From a checkpoint of a small mixture-of-experts model trained on Wikipedia.
Size: 12 layers, width 256, vocabulary 4324, 40.7M parameters.
Training: a variant of SOAP for the experts, 334M tokens, 5257 steps.
Below are experts of layer 2 (counted from 0) of a mixture-of-experts language model. Rows are named router (the router's row for the expert), gate (a neuron's input weights, with its number), up (a neuron's input weights, with its number) and show model dimensions 128-255. Each number is 128 + 24 x the weight over its row's rms, rounded and kept within 0 to 255. Numbers have three digits each.
After each expert's rows: a language model's description of what the expert responds to. This comes from a sample of Wikipedia text that the model never trained on.

# expert 31
router:122171151146112142170129059125145140132157123076108159082078145140095114161137127104127123146163140159126151111112140083118167100117150118137133122093117130127138145133151103165120153134102136168148130158117080145093154095133149149105102101138148155107133135146157150140108143101094152093132127114105123134136115155094113114094128110137084129144104141095144080132110131138135091171121
gate0:123183159111112132132143146113141149122141132115098164086128121134144126130108165115143117150162137141139147149089146087174164099130148117130129144102143168123150088099161108135130143139115114146120142158104115113139130105156135153131148150148167111094143152134106138122110113089129157104115114124131106128135142126105128146101131118146114107139138145143139117160122126163135109148180
up0:146135135100139122165145155127113153159129167115133154076125105099109121113074116153174164140161108122122128123105114077155120119126130126103129118079118142144104151128123133145142092166097125142121126184105127085112199120133123159123136144111158101092174155139097125129141092084132162098102098133087096130124123113130116155134119146137102080105131145153135101172147106186103107146085
gate1:111161127126104109137157114153188118106164113113097153142141144181122147109137170141111118110141135147152164151131184193124160117147125140151132134123136102186126124123113118147135136137107164142123146117134122124135164130116170149122169097151132091123169142158126111089126154113115111113193131139124163121126144142130105164137101135131094121155122143103101109165142118083105105156125
up1:099137130123124096147155123183164118088145110102116167163142170187153166123114174128120074105118100160131129119164169158127143090116116138123155155120169088181112124141126127148126147143149161167149138115126104135164112103111148140116141111176133110119150146152117120094169173128124101134173107135136189125104144141149101169145119110110113159170152114114100110147164095093112107152131
gate2:086174122128113128155117113093164151143143115126126130073059133135111088111120112106123107145166144099132135121132168112131137074096151114163121137102104138126147111110110116116140116133128093170149138192117134136147138107135142153148163108150187136120127145147086157128099125144145150072130111120104088121100123108097101124149121152138082093133160127123141093126109150133135109117126
up2:119131143144113121102124163168169164118108143117112143139093142107110121125142114123175070166128102112134161146129142106085142099081164142146122119088131107155110104126134124141194132119114132161120152076144142135137138138133124117125111119180154169109120100142105102142125115097122115105115101168145142099165082130153149136145111159138135120120147163097113146154142150100093141138130
What it handles: Word-final pieces completing a word, as in up-per, adjac-ent, key-board and Make-up, often in descriptive prose and band member lists.

# expert 51
router:130172163133092119155121095101153138136163114096101165099104129158103108153129153123137127144168121152105161110118147103150165088136136109149139109096114149123111149141142095163131136139097137135160127159103098145112159101104135168107118124158162127101154128154126167110110117119119133111120141108110118142120120160115091140101094146115086110165103148101145090104122121103133091160100
gate0:140163145176103103192145100112192178115175141109142165090102119145110145131124118113139075147145128119117165096143105122131156123140144109163144148077160149148140109137174133132158171136107147158147105132127104129114103114165125147068129102138161128055125127139137139149107084131134120096117129119105110143128125133116121162149157163145080131109106154119146111099141101110096084155089
up0:140163167128130120126124124108149145116155147150154140080133127153145097132137134111148118151169146081152188102113126106096136143185120067137094118077132167127112084081177132106177150115122150167082118139115101119124125124131146162068128121102141146061146151158134136170117099132105146130140128112140130098112115147145113139183108104114116139129176170094141098109126133119068103142090
gate1:129149139169118087132113123137137146140123101107088172109125124118101124138136160115130092134181134132095149151120111131130143142126144116127131111117114141147120114148115127156135126139104195135142094210124099123086152108160116137111136129124153132098158143136093124160118085114087158142136105142120120065177108137128122132075134094088082072167158131153154078135119141144152131144128
up1:134146137158120104111126124164120134121125115100095165118133121126114128120147159105132095127168116123106129151120126122138155151137148123084102098121102139173124136100135118155118123149111147104122102190092096112100147115137104140108131142127144134114152160142083102200118098115081145179128098154149136084134086133130116108089143096079078105154169139136171098132142145130142138124101
gate2:122135177138104108143086123150141142159155144087093128091112137166112087107121157156108127148148088159091149127090151142147139109126126112131113112113183136093097134114127101122144151147123155178158159161126129137103174129109143152160106114161163130098129148143110159123129128149123147091106136096136137133148120143152080135125137128108066098153125126141146075117119113109134122125122
up2:153098142116128100165100104111112088146125154093139108098129154132162141162120118139105104139116107078064152126142110118113145115096143139115105092160121163099135129117144124124141135145146154117156123163149100138110121150191103135156081125138130130113162137168129127144102132172148124089079114120125145083131091096155126147195144080114096080151145140153138107115155113131111157134102
What it handles: Pipes following a manager's or director's name in tables, numeric cells in climate and league tables, and was, were, been.

# expert 63
router:142165147137084106156122095104162136144162117106098161100127140145106133148132153112132124141176106143119155085116149115148149089135115107151138111102097138127115166124146100157124170150101132120164126163117090139078146107106112164125141121158148127101144106154136153135111128110109119103125131093117094144130122150126099149106107134106083115163090157091140099128124116089120098143094
gate0:127129124138140134181189077088112156150159105091120135081096133123124094135136114138111099125139155178132138110116172138160170127107153125138115109081112153096124120131121104155145138146119156169134154181115109132114161124141118153132079124133148133086146096163160175136120108108127192124151125114098123133163070163104102114099106126156085136142114127120145101133156109126135108134140
up0:115132118144135143161189097085112175145164101093126136099104116121122110144123111138103103131138151159110132116100149136162161133122146123138128098105123159082136128127098120165161121127138164151123148190113117137128155119130123162137085138119150135100151110144161163125142107087151193131140133112089124134153040146113091124098099118179081129131123127120142107112140120098145125129141
gate1:153176150147127148134140125107149134147126141097098195130130108116109113117128134114132125141160130156131135118117125123120136114154106128113122123113147131097125121134115072149130132151167155092144131104108094152151127098128137141124144119134188124132169121165122183120093131105133151121136168072123136138147143110129113166136105105141081134162098146112159076120152101100091100164103
up1:141148163133110134113149134092167124131137150105117188107122112116123110117128109141137142130163131166133135133123130120121129124155093108109138137093151137104125125137111089155108153157138156102147139124105093160153135117111148129119127122134168128162143134172110178134094129089137168121137178072137113109148120128154115156154129123120090141160092150127155097133177088130070102166086
gate2:100141127136124103112108084091121147083133101106087131118130083162090114160105135123110129149140129172096164111159142132180127112165152092140121157098143126078117110117155129124158117133051167136107164150108088136118120143133131127116162128141184174113137137138142121152120168140118124105092135123113127131103127131087123129128084154119095144138135122104159114127150144130152125139119
up2:148119114111125157129123189159139098176105137141147145139119172096175137105165126119163132093122131079149094142100123116067142145074112166123134108156129121162139144136117141113100129134186080118142096095122166120126148111132117140120086132124084076134118120117103149114135099107118127138163128115145127109129139119159129106139166104142147110128119126158097151125107129130107112126136
What it handles: Pipes after candidate names in election and ground tables, closing parentheses ending list lines, and word pieces like -ury in Bury, jury.

# expert 37
router:135171160150089114161130089107153136150159111099104166100114129161106113148129151111140132148172119150112166105107142107145158086135138105143140111096116133119115147128142095159123155144104131139160128154093092140102148097110124166118113116166156123097149125157127164115116132118119132121125162106105106132116125160120104151105101131119077103167098151089157089097128117107131091162091
gate0:120164144117148129154079126117118138108162105113112162075119088142088095125162157141114134123178127148151130134135176121106166108147146141136166118088111167077097115156134134148121126178114094138138109164125108131141088135136152148129107139147151148114115125119126180083106097126108187084154128131116137144132115158137123103125139163127069128106124097124187084137131127149153077121101
up0:123088114137127150104195152120122109171107136112150089186135181104153183145096100106096137105089127106120133091133122136156061169089138149120095116165129090164163143089130128114136124081145127128104138103139151110125147157113131154146136126124091095125142117144134110138106134141148106141090126142104109142120139121067125148138116101147168125138113149125104152110091136158116147140128
gate1:119124114123084099118128089109159101122165124113090130095122117139112086151136093089143153124130144144086157114095119111191138077156155109154126084103122116132104163139126137112120175138090135109143135139142087126105136152102127151121117183146169119094141150123132179162105116106116103089127118136142130102054132159144052141119091137095098103142128108098129093144128135090155114157104
up1:126141123151155162154140154139109150154099115120164128152131110144140140091112170178106116097134107112164116137143142150066111163116111127128138166152127136116143117113149108157112079132160114113119111137127157122179149087142127109146129051092073143161138093152133100124139151168158158168102142124102121118180121107105228137125163094153144150128128152149130139092127136184110145112129
gate2:121147164162052122154112135102127147136142109142122143102133106099100141138122160112112131158172117150131131157113120133129157108135108132121154135139109122111111121169147135127096132114141127098129109127137094117138156067116145141116130124149126116117115117153114132089108131133110112112139123110087101141126137142105096122153114112157088159135141098146137099111154105086146128120131
up2:130142190169059119147104134108123151133142110111115140131112128100110142133126158094115123159180113145123145143126119141110157112132128105109151135128113104111100144181139133115101125102151127099132107132131092113118150058117131141121141139148117099126129101153098134106112139131114130127137128102094102148127128133111099119142120104161095157147128117134124091099155113074133135113135
What it handles: Colons after infobox field labels like Created: and Died:, line breaks between fields, and some common words like with, for, new.

# expert 50
router:132166143153106131147133085094145109153177113084117135111105142140105144139121137101088111113168129166119158106127135105146157092150150099134150120100106164127124159146156098179142125111101148150146121161109088129137143112140135149133112130140147138082145128145150154086109117113113170106123121119154119141124109152109090111121111125107082141148107154098141077082100117111138087161111
gate0:162130187106158147129105142149143168093113117141128124120122201142104153091175150118161138145121149176109132142124121114115149143136133156131124159116109147152114153129113165119107171132145112158109126137140122111163106131103064128140135124150115120109074118131117101117102121111110178147146109092128161159174131161122084102099167136073124125131136107162119082095140121123114137109098
up0:164126183104155139118111142137142165097110113140128123112129201134111148087178149114155141138120153169112136139127115119114152137144134164129123153120115160152116161125118164116114169120143110166104131131144121107162103137109073127129138124151116114111074119134109097119101128102106171154156104098137157159176129156109081095096173127079130121128143111166115087103139125120112140121101
gate1:150176155173121157137089138114149155097168144099101150093138117137125149154140163145169109136164104135113149099143128121139148121090129092142171120094135144127126115144111110149113124148123190139119125144131063126088110093127114164081136125138133126081153126172136112105095149132131133099145116085120110134139101121127104139085109149150090140160114187171122104122083097136142099156098
up1:123114100116129148131158155175160105141133147099125111098110134117141095116121124128130120128123111123114109125101161139105136124106099151120130130105119158066158140122136135105119102163160103100120109119153167103117109159127132093149170118146137118118067102151134120122100144153140167108154174139145171161138112135089095104099066143134097133130151170080133107130106142126144145102106
gate2:131151119170102091148102084172114107111176103087120139130122154165121104121141125109137136149185106182089126110110171175139131113146132105143134123131128141104147164156122132141129186133129103088139174150105143153131151119156089158115154130134159141106131095146095158116170109100128116133137148123154120152150095118114109140129118146158088145152122101172158107137114133080135083148102
up2:143141092189107088134132114191104101115164100117122109130111134136132124144146123100134125155146117155073120120102180184137136111154116091159113143112126145098153168139145116127147176122125122104128169156111155144117169108160117136135150099113133147114114108158078161129164089124135088122132139114152090124127108093156135164112116123176087156141132081169138128143091133076150078115098
What it handles: The words "the", "with", "The" and pipes after titles or roles in film, tennis and election tables, plus pieces like "c" in "arcade", "volcanic", "Moscow".

# expert 58
router:117165159138093113169141083115150140143170104121128144092141115142108124137132126137138115116148136152074142118111135087107158078124159105138156144070118135105115164129160056143146156130096106132155127203095104105137160117113124158124124128139147126097160131153124139101106095090114141130142144110122105135139118129113117148108094126110088127149122127115138103133155122118133099153112
gate0:161136126168141101136100128113131159116149078136121108066141151120097090127115111108161172117131178123121122134136096124114137135127143145147175100094127116112081147145144121127137118134081127150108120084105115137158118188116131119077116123134106121109150110141128149098110128110126116116113110108137165149104113159091112102149087096096134117141159114156143133161175120152140128144139
up0:099116133079115149129160129142121094142105184122132151183109108131161160130138147144105090137126091128128132112120158120133113119132114110113084152145131142140177104114120127130119148119173128112154131159153140124102135073151121134175143138123152131141104152115129109143141126145140144133152150142118095111149139109162142155103179147166118147121094140098114124112091140102119113115108
gate1:161134087153143124121138149119117127108187126110133112112126112129123138159122113150118117097112135151085101149106150097104093096150108126143147080131137129134112139136135136089129078095125109093137103162131089159091185139103171137142118163125106119136122126177140131124100104037138124156106139110065142148144136137113137057132162118144128107122120171128167119150152155168147155139159
up1:074112163132125135122110128130157149154078120139118133152150156113136126095141123119158122164135115099174149122151108155152148163104159132100107158131112113119130106131149117164134186162123161194122166089124176094158075113135089107114142087134142140124135133084131115128156162200120121122133158148166124103122103120151099175139100139102139173127136090109095144119098116101113106113098
gate2:159132166141122170142117104165121101162125119110133162153109132169153137097144113099117122130159149151127153084107108143112165125136152138121151152123101133145130116140111142158143166131096121145179132147141102132078113093130121130109108149171159105111133123145116164106146130109158090137165106126102142160093151154157087145131113127123082147172106122161165082122112116097133117163122
up2:145107155170132113144104090149116110119139127102124137177138093155116147110135115092153124121171136160115151111122092101104149118148172162103170161091104129160139131131142156169162144173096104133166097136140130131087115098122122147095099162159129109095144124141139155096089139137140096115160142113134092159089150168126112113153105136152079150141102130156134099141114090070119115164123
What it handles: Continuation pieces inside words after a prefix, like Acc-ording, ag-ree, ab-und-ance, and suffixes -ement, -ation, -ated.

# expert 10
router:123175148147074100150122110100150124133163123085101151105125131156124120145115133118108124157152128156101181119128140113163157091138125112158128103090132137133123147140136093161134149144113128158152127176109099127127165121113123173129117119170149138106150136135131164128114118133113119113132129096129120137116128143130094137094096147125086107181116145089151070104125117111144092148104
gate0:110123101192103102132083131083106131092167150137117131091096113126106095163116114114142182121128125131164143131158128132176114152122105106097142152138170111111118115113118130139171157110081127157113116153104122082152130131073144105127116112110166150128135141102136123154161114169117139116106125122135189136136163141122135142109103117177116152139155112149139118126138095085137128131138
up0:117130098189095099141094128081106129098176151134120123087098113116100104167119111119134173130129116130162138142160130139171114158119100106104152147139174114105120101120111135130168163113085113162109112157106121085143141137071148107131121100108152153137134129101151113138156115157119144130109138127131181139144155142111147141094106121171116168131145113139140130124129089091144121121136
gate1:141120114113137092113163145129118101142119113144143113138182130153143158102138100102142124116109121148103116162159096116175109153155096142128099114147123151159189137153120122116132145125142125138143126164089144162180127176143094119170101152166118121134084150103115122149154149174118101098103113143141164151096160130112074099137138124156133123141144105121132131167144155142129132119115
up1:121117143103122171137085118107136155101112140126127139133081131106117104130136164144122125123138134117149138108109142155100137121096154095102161141123141104100090089099135152126140102128120136123117124082151110097076105094106166125108153106066131128120154099155130122105109102091155158152143128140152090113166103094163186157128132117098139126102117144145121144103109106117125131132165
gate2:131142113133101080141167121139143103139115142115127154092120127165108116118133132125081114122149125114126132136119158082072163117108159136138144104097149103103078137132125119134105176168081140117163115134111116108105122072132135143140143116167188136083166129146141165097074143098113117152105136106086146119100125137138106110156122109126081040166132116099152121137113104112116118180122
up2:143136129133123073137169141142165090152128132138133142076117138148098141121150142133080099105151124130153161146147124117100156127109158140141133089101135104129104122127141153141108161150106135117169148134098114123101117105127140135170138151170178138094142100140148167100121130086105126153117124125152145100121133115116111155149110137128107047135111115087152114159116107109117147188146
What it handles: Pipe separators after names in wiki tables, plus opening and closing parentheses and heading endings, e.g. Mike Walker |, km).

# expert 4
router:128164152170110113158093104119138122132161123105096159109104142163085089152133153105145110148163141147126161096128122100156148090119124112153148122092135136144102170113141096155120156160112143143157151145090090128107142093112118169132121126153152123111159116158120163114091118120118128135117142085121108118134134159108107162122119159109087113167117171115152093110123109106115082165087
gate0:129181103178111112155158097115200142177132117114121161144134161139133137132122122138154145141137116117155169128099156126155152113183156121172155134110127125155092136126114133110099137167086121124151113129114094118105163098132122150097143135168153142123128146134116112088161140110125166164089169110128152137093116151131119143138114133114089133120119103112115120132107117101155119146098
up0:120174107166122131167159116126200133183134135107117169128153143157130153136126122140141138153124105104151162149102130132155174121171165106191150133121134134163078145131110121108097137153089121123137116122097086138097170105159125129101141126157142153122128135124112110111183138113133147168089152103128162136088113173144121152143109131116107135131116112109129127122120105117137125151110
gate1:120136157183099121128164124136131124141135126121116170094097165119113158136152141118122143146137140118113160113135107079126176119111150110106124113104134165176087124157128109152064156176103131128144124140093106109143170128121138135136110126177145152110154128144119195072087075129097125114136153148159115117145117120112118112115134133135110105151126109111146109108096099110155114144141
up1:119137148175092118138155109130137154129134116123130170099111156134115170131156145115122158140133142116112167121132117078118163117120158103128121107104148159168092127168142111151070158192103135124139125138097109119158158124109127122142110121174140138105162128147136186089081069121089120112122146150172118122137103115126126104101133146149118096139127123106147105111112099128144115142167
gate2:122150147130126127129130076118169111151192124093100172127105104112118125121120147115133144150175089129119134126096118123129136122122153105156139092146144146166128138133145117140128154161099149155189133170096116151119134127121122161092166148188115121074125093165119186100103115080106142103129132080122108108112137155154151148119095148107104111169132105118151082136098136085121101137136
up2:144163138142128166159104096082175135171171135121080141119094136128115122131147132105169137112149109123106160092082160083138156147164155138141126121127148157139135181097126097151111173143087160108144123143119131112083106115141133151136129133163175110083109125170126171097132122080098131116108137122135090146135124132108135138116151126142083111138139133149153111152078087148136084157109
What it handles: Word-final suffix pieces like -ite, -ited, -ical, -ics, -ology, -ized, plus = heading markers after blank lines, e.g. favorite, cited.

# expert 3
router:126162160140093111163127097103153141151165111096096163102107126159103111155132151114139128151165125150095166111113153110147159087127139098140138107096110144122107141137147100157125152148103133137160131160093094149103153096102121164116110113160158127101159122155138156111101128114116126117122147107111107143119117153113100144093102142115085110167105150102156092105130112107133095162099
gate0:160172134109095126143107130122135137124135110138113143112113144106118116171106124134107103121193109117085165157117167151124157105120138089121156127117123149155097166128152117145101133139097105173173158153105091126093133151113116158086122110146141111111155160191117162131117113124135083117108123125160133124152146160146123138087142142099090119155127135129162109124145100094122102150088
up0:109123146066146123153117110093151123150115120151115161116170127091151103137132163140093062138126105173132125148138101127151142113132153129121095128101113115105148141137095120106097156098109118116141119131110123137099092111122103138130156166115107160099201129158098118126105096164117128143110103161110140102146141085123114139156152116073161116111119137134168101127093135161120152116128
gate1:134118134110094143140105100108128127141161116117116169105135133162103096158119133120173148161160133125080147135149135100137150107128150126154130114137113138157101149103077114127101127118078136137140153135142075119116148112133157167117142118165132089091140159159099156122138127096122082120134091119110167107112134144147135136135104138139087112151126149132147111140117131090158100144103
up1:126131070135111115130119119106114140080100140119159125113100126083169120182134115101156125113120130101115153164114147131104110109118158100178137147142094137128122112135097155143140104133116142121156064170153098106106124123104169142101142108124129125133128122071132122132131138065146112133112127160162175142163135144154114115123115126139109089111121111141134118087173094103148110085134
gate2:155151146172140158152144107094164144162196135142105148102105112146113105149149144122111158119137073126124136130111168073162148131151123150170155093115124127128116131150129132150110137166093130137111113194114100119129124113123150164103121116174148098109152132124174155111141108143099123109112123120119104139151116129114126118124090110145082135131095139127138128159070151115135103181112
up2:119142148151169134140110088067161130110130140091109092135138115107136101132136152132119124116166135111135121171116128139185111113106150133127152136143130151135111128138117083166112118161130172152137102147109079115131150150093128157091125132156140087130144140138107141125143122116138131102076075130128124153093136140117133103161071141143128142123151149130143123140122110111111102117120
What it handles: Colons after list labels, conjunctions and pronouns like and, his, their, plus coordinate slashes and model names in lists.

# expert 2
router:152167144138086128146118093128142142137163127105109167101105142154105114159126154102133144136198113119117146123130164114127146113146147099120135110094134117118122121108136108158129148132112148128167127168108087146113143102128144160135115113177145123105134131166130147109114113099125143125115149135137115134099129153131115165121115132141076123178111151110148089090120104114116069149094
gate0:125140131115114152180109133169147133129167146098088150101091150134120119118112120116115136124199107099072148110129141126131138060147126128116130149125133131110136130121128091120126137142130133106153130156127104121117121126142139134109125113195141128102154116103132194111125171118134133139105134120102139146157117117129094143119120141164084146132129133152137093120159117120144116165126
up0:113138130110150111120126119086124131161088105113183127146180155130151105143125115161112128103073125138188110141093118142111119176104146141137128141093108121148125140103159128138117118102125095172132117149127130143145142183151099156134085141093124156142106153127146107117131115129145093104160132147156168153082150143155143128130114121133146131134122159139116110138120143151079117096093
gate1:138198125151106140147115109135138087102178128077085153104066119180109123164116127118136120146159089168110142147111131127168146109150132111104118144090161137125103162133143094151139164165115161136178142172103093102095162145137138124142124111177138115137134121174145155100142111109116123107124140141091146114145155135130144134133129119117074138135131140127163103135125128076124140184102
up1:131140104162114110173107096118132069150160126094127147080118125175144133113111150089119118164181148141148137099087135149122164169194049093142111167122122128130110123142164101114125152128137153138124114140106134121102162119139111135100141120154169165096127134165142123124126136102117133116144152142114132150131146116157140125139115105132109134171148119167136137139114119112162119123134
gate2:140170162124090111183131105171140102124153137114100131086091117162092153145134148128101136136145103147069153095109142121147142114142117131132128131084128169167123146142125116187165138133129103139128127147091124153130173137155149145141116133147128090117140146187159128143127137148100155112122149128133118156127102141128107162148125091129099092163109114139163116159137092112138111144102
up2:128128104118112133098139141097124140123085131185142098139140141094147110117099097118101113099118128112144113152133133141132101180091136138108103109089132101099121132140122125115126106109135126129133175151139124105118143157112124135154149136102142129126130139088115116106141098105169085148139148152090115106163172101120120127125154152146152163129130158126124131136145159122133166089136
What it handles: The piece "ur" after "o"/"O" forming our/Our, plus "O", "or", year digits after 201, and line breaks or pipes ending list or table rows.

# expert 54
router:123165153154096112158121092104155138159161113093101170102113119153107110149130153111138122151171128148105161108106157106151159087125138108137144117099119144129110152131147095166123149148103137134157133163101096144089159094109124166113107124160154126103150120157128164114115125109117129110130147107112104138116124149120110152096104139119082116162105155099143095105132112101134091167095
gate0:137131096128104156128137065159136130151147144104117160083133152172110116118114123158143105119148166138119164136110123111137138096179167119178107118089117139118100176121155137151171163146138136133164097137129168102147126138089136135132115102109161142139090144145082170128114129098150139129163132129151096132119134153113132127143110119147091126169077151129157096138131107124124079123122
up0:130141153111137124141134146095127113129109120143136102158125120061140161140125142107130120169112122126151086120139096142135114135103113126078133157170156126121174077098095116137093105113139113136119140122122092134107111087166111114130146146170101150124170165091170058111159125146116098138105130107097160111132138122160142116094169125098164119109177107121110172096127121140138168140134
gate1:152162120152103123153124083102155143136138124123119138094128123123109102170096114167116082121163113117120143131128147055130166100169118104132146087073083141094134166085134072162121150146097123155121077148134102159113146116128092139163135114140098129123171131112147140121106140094153150135126140082127125173102132119127138157128160154143082105165133124122184117116161126115151105136143
up1:158144133142115118123130098124147119115104103126123122138117128092123146156116119182118100131154152128093154108114144083124126123153131133137137076070086128106143151067098090157066119137126136125098102092171116143103162126117129106138122143153125151149188141100130131112109134117138149123120118126143135178079118132119156143120158174119089109167120118127158170108164140117148139134114
gate2:121183133130122111164139143111127126143161160122102143122122154140110125158146145127155086138158085111096133135099138124125132131112143130162130091091131161137078146140137120127124131177104147156166131126142097119104111086142100152109143133168135158144138166150105129120167141114121132138112121127148122094131096166159108121105114163100082113178091160110122096121114101103136112142136
up2:125161136128102132170116159111129138133171136126095145134122145167114112180147133103144093126148077115101130121066140128125144101136143107147129081095128152163060130123143130139132145193106130187162109140148086112108114105138106147111155131161129152146119159141118135132183152131095137119098117135139143125110121174156114105128090130129111136162097152107114099110129100119133116147126
What it handles: Colons after list field labels like Location: and Engagements:, spaces before numbers, and capitalized starts like D, In, Re.

# expert 15
router:114174157128114133163158096134150125152161112098099163115137149161110136139138133111154124147166161147100149105125163114139177096107134111118136122103100135156107162136163096155094119148109125147173114162113088139123148100123120161128132122172152149094160119170129158120122110110128121112102119104127118128132141136115094123127110143124086110179090160097137098096126103101130090157106
gate0:113170103140135162105125102120140136116175119088109160124135132150131112116174127140152150145152146147126126103100121087169164081148093098121102137110117120138154123142148104133120150123099089104159141159123114089129145088112152122154142148133165160159111117144145181103083127091152103139128153115127088154149120143128151150134112101133076093140109126091119089107123124121162096170128
up0:135143115154104153092127131093114102134196123111120156102143131163141097094147107156140114150115140159137128114123114120149129085155122106132095136107093136133107119160140135129136109071067108090182112160114125096157120116107147128123105138123154142154086117170116159150102117106127110137166172135146129136168132115127150126143132089104080116157134110127122091142108130125155138187132
gate1:105145155144122134159129074148170147109160134108113161119111110160105133109115160145159143122169125089105156077107116127146149113165151084101149104096161113143106110119197124139125154142086107145124090152109096107146122146141112147128112118086100102069131155117109166103132114151140119120114096096130111138152113147111071146120128124152125170160137137125176106117075116077132121138141
up1:120108093125160132103169191147126138102123088146154134128120116136138133123148120118101090113107154148154121197133128101079082130167143124153083184114097119103149130139064098135112119119182114120172143129179143134140168132114131098153155124114105145179151143131135087103113148108144150123175140133150140132111180102129146142149124152128103109152130097154136097152116165174125112110156
gate2:151117128128103115132098112084109130134148089150102172077078110134117084161109150108126147122145117156135167141105123120156129081119146126166127153075102138101110129154149113139131143125127142152122105145097098120138127132139128148110139096148157151115131117124091126106108122102137125126143164126113135106115114183126121136086128186136114106155120160109157140128140136154146120159111
up2:154111118149098118119095114079115127125144086146109158083073108125123084153105154112119152125127102145141164149116119120156125087119144112171113156082124151096117127155141116156119123126110147145117089136111100106126112122127150160100135098146162145122120122127096127128103140117119123120127161129124136111097109187128117144081110182126114104158117151121170141136157137156159123146127
What it handles: Second pieces of words after an initial consonant piece, such as cont-ing-ency, dec-l-aration, D-ates, P-se-udomonadati; also short prefixes Gr, Tr, disc.

# expert 38
router:096142158138081098160135085124145119139152149108089163092125128149110133149139158120124151155153131148117169125073140110145152072127122114132122122079119161104108177141164096148141148153106149131136139160108121125107156107151125153095122125151176115124153151155155148130118131106114152128129172082125092123153108142121118155102111112131086120151085163100140107132129106115130115150106
gate0:132179099156112135138145101126121119145164128078104151108109088135137057153171096103134109130206097145095147151113152119136163105108118126129176091103113143105160140155080137147078114162104122145146101143128127130122145111098141142095112145142140128114138130160133156122107118130109134071155130100146134129122114156111107154129130145140056146156141139144151109136115154135131091157098
up0:111159135087152139130117123099110152111146163107102121149099112116123113109135160130111087145151104138143135171084139136142123099123110131111147169102141107144104113123122103139142126120101136156112138108112116149100180083125140125054113164144127089126140128133101105151107127116129115090109128079111112132111120112179129149125086110174141158113134115134081113113130157091107120116098
gate1:150157104137100118139126116149140117139148166114123145119113145142114156148104162108136133161146073125139192144122129184150148109160104134130168132099125110138114133145146096177087169126111105148133145153125116125142136137137143139125124135119165140127150130150140118133117142118083154115157158107131112116147123135099099152110138127157089082156131118127164126157118110133153122137098
up1:142112175129144130138126142127115106125092102149125124121143127139133093096142088165153138101079173160109071117163111093102167155109184106141104136154123146124115145129106122087153144102133167094150087086137131111144117121137150109154119136101113128136102113105140134107111109129135126137076102114146125118142125138132131143150130105092160155123162119117134123127116106122135149118146
gate2:135175119154105089131098119110154139116184134103075136109118128129115132146127126101126098160150097141135146126098148126143126109146131121164148142122139120141151126080104115173142161097114169124115134131108103119113150115119141167087118092163164135107126134179122164139133150135128127103106138099144116104099142159112098144110140161142100106136157140107158097131134092108115103157156
up2:112069138124165137117158145157122118147138137162152113132142118127138123129148116157125156119127153133116118131129108165123112159103143142090123118128142171098134109128146154103121139138152087136130129119113163124153120147131113087175135119103093113144108120107169130127158115103121084179143109171097163131159110086121164122122123095120139145099106166128135173147118139152131166078120
What it handles: Middle pieces of long words and names, such as "one" in "erroneously", "th" in "Bartholomew", "ulture", "ep", plus opening parentheses before "died".